Experts of a small language model: width 128.
Below are experts of layer 5 (counted from 0) of a mixture-of-experts language model. Rows are named router (the router's row for the expert) and show model dimensions 0-127. Each number is 500 + 40 x the weight over its row's rms, rounded and kept within 0 to 999. Numbers have three digits each.
After each expert's rows: "comes after" lists some tokens at least twice as common just before its tokens as in all text; "comes before" lists some tokens at least twice as common just after its tokens as in all text. This comes from a sample of Wikipedia text that the model never trained on. Tokens count by the router's weight.

# expert 61
router:522511574538532488543517451482513537532455520454502595471551598468495520517525460585411517523482556553479514488500461512446463495511568534554571498517484572394585535519477534564537484556508521443551451466472506489514415509508496455460473513467525518496495464474551489482503507501481449500470488512533469539458477419516483527473521458478561477474561464515517483479590461485436490486546
comes after: " his", " a", "'s", " her", " the", " their"
comes before: " in", ",", " of", ".", " to", " for"

# expert 100
router:522469561530543472529442486423493526519514512456507584450554520472488503460462495512412547537505520535545502479536471510470437500549526527535503512499466567463573465502431490586513470510537502499516421470536479535486450474470511518522426473481469459513431433551520500503502464487537464511461453503585450554465502387461478559496501490468535521444540481532556532464573439483422490507547
comes after: " the", " The", "The", " a", " National", " World"
comes before: " of", ",", " was", ".", " in", ".\n\n"

# expert 124
router:507430510506559574538472441461545527535462444505552513470505537480496479527532536512463523525506497522532554495476480523463478397496465552515544518454529508404524495519475510503488395493587570495462511402506459491527461466485518502444435511497526417498492480495551502479468463546433512445485496488536497510528487427499528563470509451484505474443551494553439527502568466437500534396533
comes after: ",", ".", " such", " served", " as", " known"
comes before: " a", " the", " as", " well", " he", " an"

# expert 8
router:514495579532488514546453488454511545549469462462489569407534498501461522521480482498480494558497506530569460528563465484415480418460533538505482501473552541441644480482468482497483481544558475475536492470471437499516485477461495497474415503458543448513546471482544475520514445495470475437469472492465468507441412384478472531530497413492483448480524478530508468509521494487444500486503
comes after: " |\n", "\n", "\n\n", " Born", "|---|---|---|---|---|---|\n", " |\n\n"
comes before: " ", " Total", "|", " Party", " Turnout", " Year"

# expert 4
router:541440578546517476492487497483533477519524483380483562437510552521530559479493487488450525526543495520511480484551467482408508493482535524518522517499466521444608445502490473474472484497562496505571481504462462521523514449460489481463461512439544445508439467450589469493456509511489480434501425485512511581492414442453466529484491488497490445473506453576535483462600477483491538448515
comes after: "0", " |", "1", " on", " in", "2"
comes before: " ", " —", " −", " X", " +", " –"

# expert 22
router:521445520490499535555453480473541477489504481416483542468540527522488504512515493517506551592514563618521522441478479527488490367499522518504486551517485510498601531538498524509454438451487464447478498376510455513534457467471505485509446449446513437489501494466524494510462547519497501476511474475483467527474461464409431533511502481425529456465499485567520559524549452456450510470517
comes after: "|", ",", " in", ":", " March", " September"
comes before: "201", "200", "202", "199", "198", "197"

# expert 38
router:484465585475525488455467506449520492503494505438518545485549523524484494471459484513480476521541499507539475468506465544420471409488507504496494491472504522421624531532483508541523505509525525489557426388455463544513421470473509482517435520514504519483470439470480419495519485521465450469453507528520437543469530437412448569494516420458500463496561438512489503501587439488535479516478
comes after: " ", " (", "–", " ft", "===", " ["
comes before: "0", "4", "5", "9", "6", "8"

# expert 101
router:518449595497504529563466442464568556503528484477481547451530521480489520483476481542441519532586523597554464563481497545433503508487559502513528553456528502468604528495402490509488524501515514478478534472463503522490478440445520549511518529496533445555502397481559463470479528522457496510505440532497471537450435482475474558476494468504499481456558475544500505499547429474405477467533
comes after: " ", "%", " |\n", ")", "0", "1"
comes before: "|", "-", "|---|---|---|---|---|---|\n", "|---|---|---|---|---|\n", "|---|---|---|---|\n", "|---|---|---|\n"

# expert 67
router:523505512536502488557422474441535556521495493502498501470552550468524539434478537517463527512553532502522428549538460539408517448504502546504538585426523509426546500515465498509513454488568520458530447418494491548537412471450503479515498450522474484458528498517507444478487496594563491496472497487522513532492434480434463523419469453477485455517523404606533505488515469494451512480478
comes after: " |", " (", "N", " R", " B", " W"
comes before: " |", ")", "O", "E", "I", "T"

# expert 20
router:505475546480493494465450497467546476554469453442541558472523526506491535498441492460439509569503501552500447506509466477414489524518472456524550586411510576466576461487460525502496469473527509517534508504450489500511496450504500503464467449481542500475479453473573471498522479555492439455488417512548448616497430424487470534461516433457506498448523473548503467477572480470494501463600
comes after: "0", "1", "2", "3", "4", "%"
comes before: " ", " \"", " —", " +", " −", " MF"

# expert 125
router:503418547473484518507517504488532582517429494475538516421543558541547468498507515536439563522535525537521494529497500520438555427507509569485483518475477517447520479509472496546468426477532482483504506478437441521533411470456472483460462486482562455499526492531563444513472433523464500473543495493487466560505459377478484528474455494507542485456577472531479534506547378469505507432534
comes after: ",", " such", " well", " along", "s", ")"
comes before: " the", " a", " and", " which", " his", " who"

# expert 80
router:473467526529516527518475481451561485522471450438517515501501526501513527509470501541494494564573569546525477517576412506527505453461463519547477553464474519479591512523405474470488459519509493495548437464465491511505438482473533478493502476465483490486471401499572503490524492491450449487494449490525478613517449462450441537528493444476549497447577516539462505493646470522482482455518
comes after: " |", ";", " /", "|", "%;", "13"
comes before: "0", "1", "2", " |", " |\n", "3"

# expert 104
router:478481562472530511555508468467449542542501438438494547480527541489479481499433467519436501540527517545489521495581500549484449438492509575491544600477481505463551492608466501488516457522545511517475459433496508441536439486449549426538485440467545477519504453429521477526495502480496506400466484517490476557543486478492515581453462457491510528434534523546519448505584487463475507429493
comes after: ",", ".", " that", " where", " said", " when"
comes before: " was", " is", " he", " had", " are", " were"

# expert 85
router:505477553498539472479446485462622523551458439462479517459510571510547482492441515514470519514523518616538479489515472493477474457489507547532523541502535527435592526501516456525547481468533481400513498440458459486603413480506567557518477469490475474493506470499553498452455472494485454468466411483534431489500490498503461528469482482527485496484553499516525508480560465425505441499580
comes after: " was", " is", " one", " as", " became", " made"
comes before: " the", " of", " first", " most", " to", " a"

# expert 3
router:533498541510460558550430522386518502528439452472551547440575517486462496493449462535454510538529502555528459493589442524405514458478506525505484548485529545439596506500447487497456428522542464479539506484465419515510460502482503494499440468478544471489550453497556483525508463474471477454468477457463479521456409433488492560488553431476501496460520490489520470502536460464444467473530
comes after: " |\n", ")", "\n", " Born", "\n\n", "|---|---|---|---|---|---|\n"
comes before: " ", " Total", " Party", " Turnout", " \"", " R"

# expert 117
router:445446571483498545491436533433571528559468481515531570469538580449469568483568441523442557573488525532493475493546459465477431426532556493539566534456501495430581494490490503533515466512487556451576447457522496506559482469468529477509436520448477499557524516498498450524493509548509436509461488465512499499506446505441516553448499463466495430473494505532538550501559448500466509503503
comes after: "-", "|", " •", " Preceded", " Succeeded", "\n\n"
comes before: ":", " |", "\n", " by", " name", "):"

# expert 82
router:519422523515492504478476502455541526594480520502476573425550557500498538490485492466456538568505503553487454497515459514472493473482477481514577539448495560456627493527446507468464487433513528516527492391528454482506497506444502480464428457462495461511491456501554469513488518497517474507445470550538497535494434465489479599466476458466527487457589490560498547474560407508471496465510
comes after: " |", "200", "201", "202", "199", "198"
comes before: " |", "\n", "==\n", ":", " |\n", " ("

# expert 112
router:512445560502521492499459465445524474565507508485492583463491563534477522461507473533456556545511538522487509493529418502505486448488523480508513548417521489454590501587433520494508462465579551499519514471468461543554469498484477468501496468502533524485488421514555521508537518486472442496497450522531473589456473425506458528507514403529505518432544487579462465483604457444479467433507
comes after: " ", " +", " −", " (", " ±", " #"
comes before: " |", ".", "–", " |\n", ";", ","

# expert 126
router:493414558525510490476466460419525492547508487487504597463498592539526535473507462509462570531498541514497476499536443538497502466488492500517527513419500508441599509575464510481500432513578547517537509470460494554543471512471489479484513467476538498486470447470543507505531499524504443501465449531512465578455483426508470527510522427538533534430568483563487488495625437472496464447495
comes after: " ", " |", " (", " +", " −", " ±"
comes before: " |", ".", "–", " |\n", ";", ":"

# expert 79
router:501496522486439472479489440428501486487504455487558512474548627521533490474446431554496525571474535511513507445537471508486476485506483504520561551472510503495576548536470495510533473490525448445513455460477428544594479456430464493501475536489490469484471460492516482511494417532495482501488431551514469524517468416515486599459504452441509488423556479546545553556528426450464490457494
comes after: " was", " he", " to", " and", " He", " also"
comes before: " to", " in", " by", " the", " a", " on"

# expert 99
router:454453595526567497518477500465520530515500471468515601483495584481474472498447515508417498537505559562524499475504499514495455421542533487552564528457511549448566478491438520529526483457505485447520435477495483478537461493513510510489439416503469512450451418463526494514495528540530501498427453530539465547440452394488504494496432441501485486488580461519491499466575462481479543490544
comes after: " the", " The", " a", "The", " this", " an"
comes before: " of", " was", ",", ".", " in", " is"

# expert 76
router:520458522484488481499510468401483470544546451473499557494544540523549501530483469503472539504513519538534482479542487553436421489511465526527542544453480557447597537502495547493496498513496546488528519441505438546543449494457521469470477517473545457513501479466504467498456497502531478485495460559539433545458483434480468567419495471458569514433557504558535516525550372435414530465535
comes after: "201", "200", "202", "199", "198", "197"
comes before: "–", ",", " |", ")\n", ")", "\n"

# expert 23
router:548439535496493522543455473456545468496509477408521537476522554504495503508511481533494557571500569600536525462468480505482489380509518504518479538515494511492611535520505522507470452466495465423479507360505458524515445485465494491507453437444518451484502498461512494500480546520490515466511467464472453547466458473400432523492498497451545427473490466572539532513553466484452504475507
comes after: "|", ",", " in", ":", " September", " June"
comes before: "201", "200", "202", "199", "198", "197"

# expert 81
router:498473543545537503543481494466538495532482474437508514486520529470503504505458489545515479547560573549485469534560381491523485443485482511506521541464508530486618535521409513484510438518498535510536427454458491515517418469531536481498505480464450497460459431478557500497520496547450471483475460508513531556529420457449453561535507462514543469402558455523473540505614467535496512472499
comes after: " |", ";", " /", "|", ":", ");"
comes before: "0", "1", " |", " |\n", "2", "3"

# expert 77
router:500458570498519486514518461461499470547533464454479591464527518530519514518495495525472528493481525523532449495505484556427463468501512526541563541411494544484584535516534547547517465509521545476527536405486464562533463499496509514494457470511563488493477484456506456477462501509521433453544445535529420544445501429490435527416488463512540512452565510610496475482533424445416522484536
comes after: "201", "200", "202", " ", "199", "198"
comes before: "–", ",", " |", ")\n", ")", "),"

# expert 108
router:511464509499510483526480482416576507567461458506476555472494563494550519488492487529488516527500531518496493527557435547426518497480523524517490536399553532486581514502439487465459448471564522514523485465478500503548452495481553482504504449463509497478487445484589440523485485496499437486483443521496504577459483449501481552460511452449527521430597432594484490474612430510465488477534
comes after: ".", " ", ":", " |", "–", " +"
comes before: " |", " |\n", ".", "%", ";", " |\n\n"

# expert 32
router:481450550511534543466482532455529482546504524434477547457556538519475489491425455519482507568562490521547489476520444558445482421460527489494477525474475502423637494569477517485512540517537516471539447413476472513536441468485522463468451503491508491530467434451505438493492489512492448520451529525525423549476552404455448553497521448468499472469560445513508517509563442470511486505472
comes after: " ", " (", "–", "200", "196", "198"
comes before: "0", "4", "9", "5", "6", "8"

# expert 84
router:504474626518528500492483459456526504544463515468464545448537579454468509430555442484455494598520521547504479478494460496444485471501547508542540484423503496415607527490411470515490497508568547465544467498479486542513492468490489528521470481497450493495519483512522484534479503543533492516474453481536486534466486433464493572511482496435532483437552480575522564437529409469453521508553
comes after: "==", " |", "|", "-", "\n\n", "==="
comes before: " |", "==\n", ":", " ==\n", "\n", "==\n\n"

# expert 49
router:494440523464501493494459462496529467454512457456494529486538567472539527512523466490476560542516530546504490490525499530503505443515487523548559514435496544467610523486470509446520445529516473532585505416485483525522463470434523476482465467512531479537493459458569474491521492593497450460443401495521450546535474430448524500513480455440559478500556461583435541493594435469484522509552
comes after: "1", "2", "3", "4", "0", "5"
comes before: "0", "1", "2", "3", "6", "00"

# expert 33
router:544481558472513479543467469431477546541454497495526569449525540478483504491507506470511539506592480504517446479508492523511414398469523478527497510402519523461610537527464499539507490497508479524520510470453477541549454520460536477560478492459523487530502477494524451512497500528483520496509435473483442522434423490492435556462471484451559456422561502629478524451550453476436470492487
comes after: ".\n\n", " |\n\n", "\n\n", ")\n\n", ").\n\n", "==\n\n"
comes before: "==", "===", "The", "=", "|", "In"

# expert 16
router:498448516474493481491465534460565483566457469437545566464524547504489530501464493476432510534498520542521446513505480480421485500507462472539563606434509567467580469494440535490491489472525508503537490506481491506506505466516495486471458412483543479484485446464565454483514491567504432476482408492542473594502431434491469544439528435455479508453575483541509463484568478477486492463576
comes after: "0", "1", "2", "3", "%", "4"
comes before: " ", " —", " +", " \"", " −", " MF"

# expert 72
router:483494578473517505494512465463575519517494502473521533402538498484487532457463505565437516529506480543506493454562449536493532381506526534495517573443556506483557475571497534519528457460516509480475511436449445543523485490493505439534462465486543486485528471460544507487520516471484395483508485516542464510474484392518453559493481494515495495469573516619479495467585435434501491485479
comes after: " ", " (", " $", " number", " £", "28"
comes before: ".", "th", ",", "–", "%", " years"

# expert 57
router:531461558516503486516501495436560489561477484489471553406584553528478511525461458481461554551474515540497540441510452545469517418460553471470511593375504499497585481554485483515507470498535541467496505407523478517504440497484547487506490459477558491503508454522552475503482481505474446510491503527520456551508487433465488587421476437498505488432550471575494494496544486483439507505537
comes after: " ", " (", "°", "\n", "′", ":"
comes before: " |", ".", "′", ")", "–", "}"

# expert 46
router:508424504494545508520496448448547478529458479501510509480497596448515577438490478516481456542484531532492475537575426501481494438478520516539498593389464512471594507515439532492522482468508547441528450439489512533513484492468476504482504447493523491540519489440560480529496489550523429482510441477530473514495473459496447555513514495485509528455596480577473515488612451496411496492506
comes after: ".", "–", ",", "aged", " ±", " ."
comes before: " |", "%", " |\n", ")", ";", " ("

# expert 73
router:470401559530477498524484514453548525525467445454528549465501512500501461466499510586469509535503515589477482474515492522489503468458492490524521579421500525439537496549418515456496445510543464487546518455493524562502456448553495520515460439426541467560476461475527459496436454529467468454471472509513411505466443429479479602479471418476524422467543503503548507505514493447469474475541
comes after: "\n", " |\n", "\"", ")\n", ")", ".\n"
comes before: " ", " \"", " The", " Nominated", " A", " Won"

# expert 11
router:492477636470513505502469494444548491563517529494450537425517506524482543487464529508466521514477531517510491466511487504503519442494543491515544582445492525482557492575478553566536407460545515491482496425524418560513432496458498486490490450478549508550487472475560433489503458502496460519484474497516443469461457486471433574500548453505540511472548439622521510466542489470443488466542
comes after: " ", "–", "-", "°", "/", "+"
comes before: " |", ",", "′", "th", "–", "."

# expert 120
router:539493533502493564553480512480549557534495460491482554467497504523483526481459526553455459519512503535518486512530472535468463451487498577474529514399463510416571537550463483515461467497571534543529436473507486578496494446490492512493426449406502401499458469450509426507515504497517414485501487506486471506473504425446457543490526475467557464461524523573506530459540435496410510433531
comes after: " of", " in", ",", " New", " United", " for"
comes before: ",", "\n", " and", ".", ".\n\n", " York"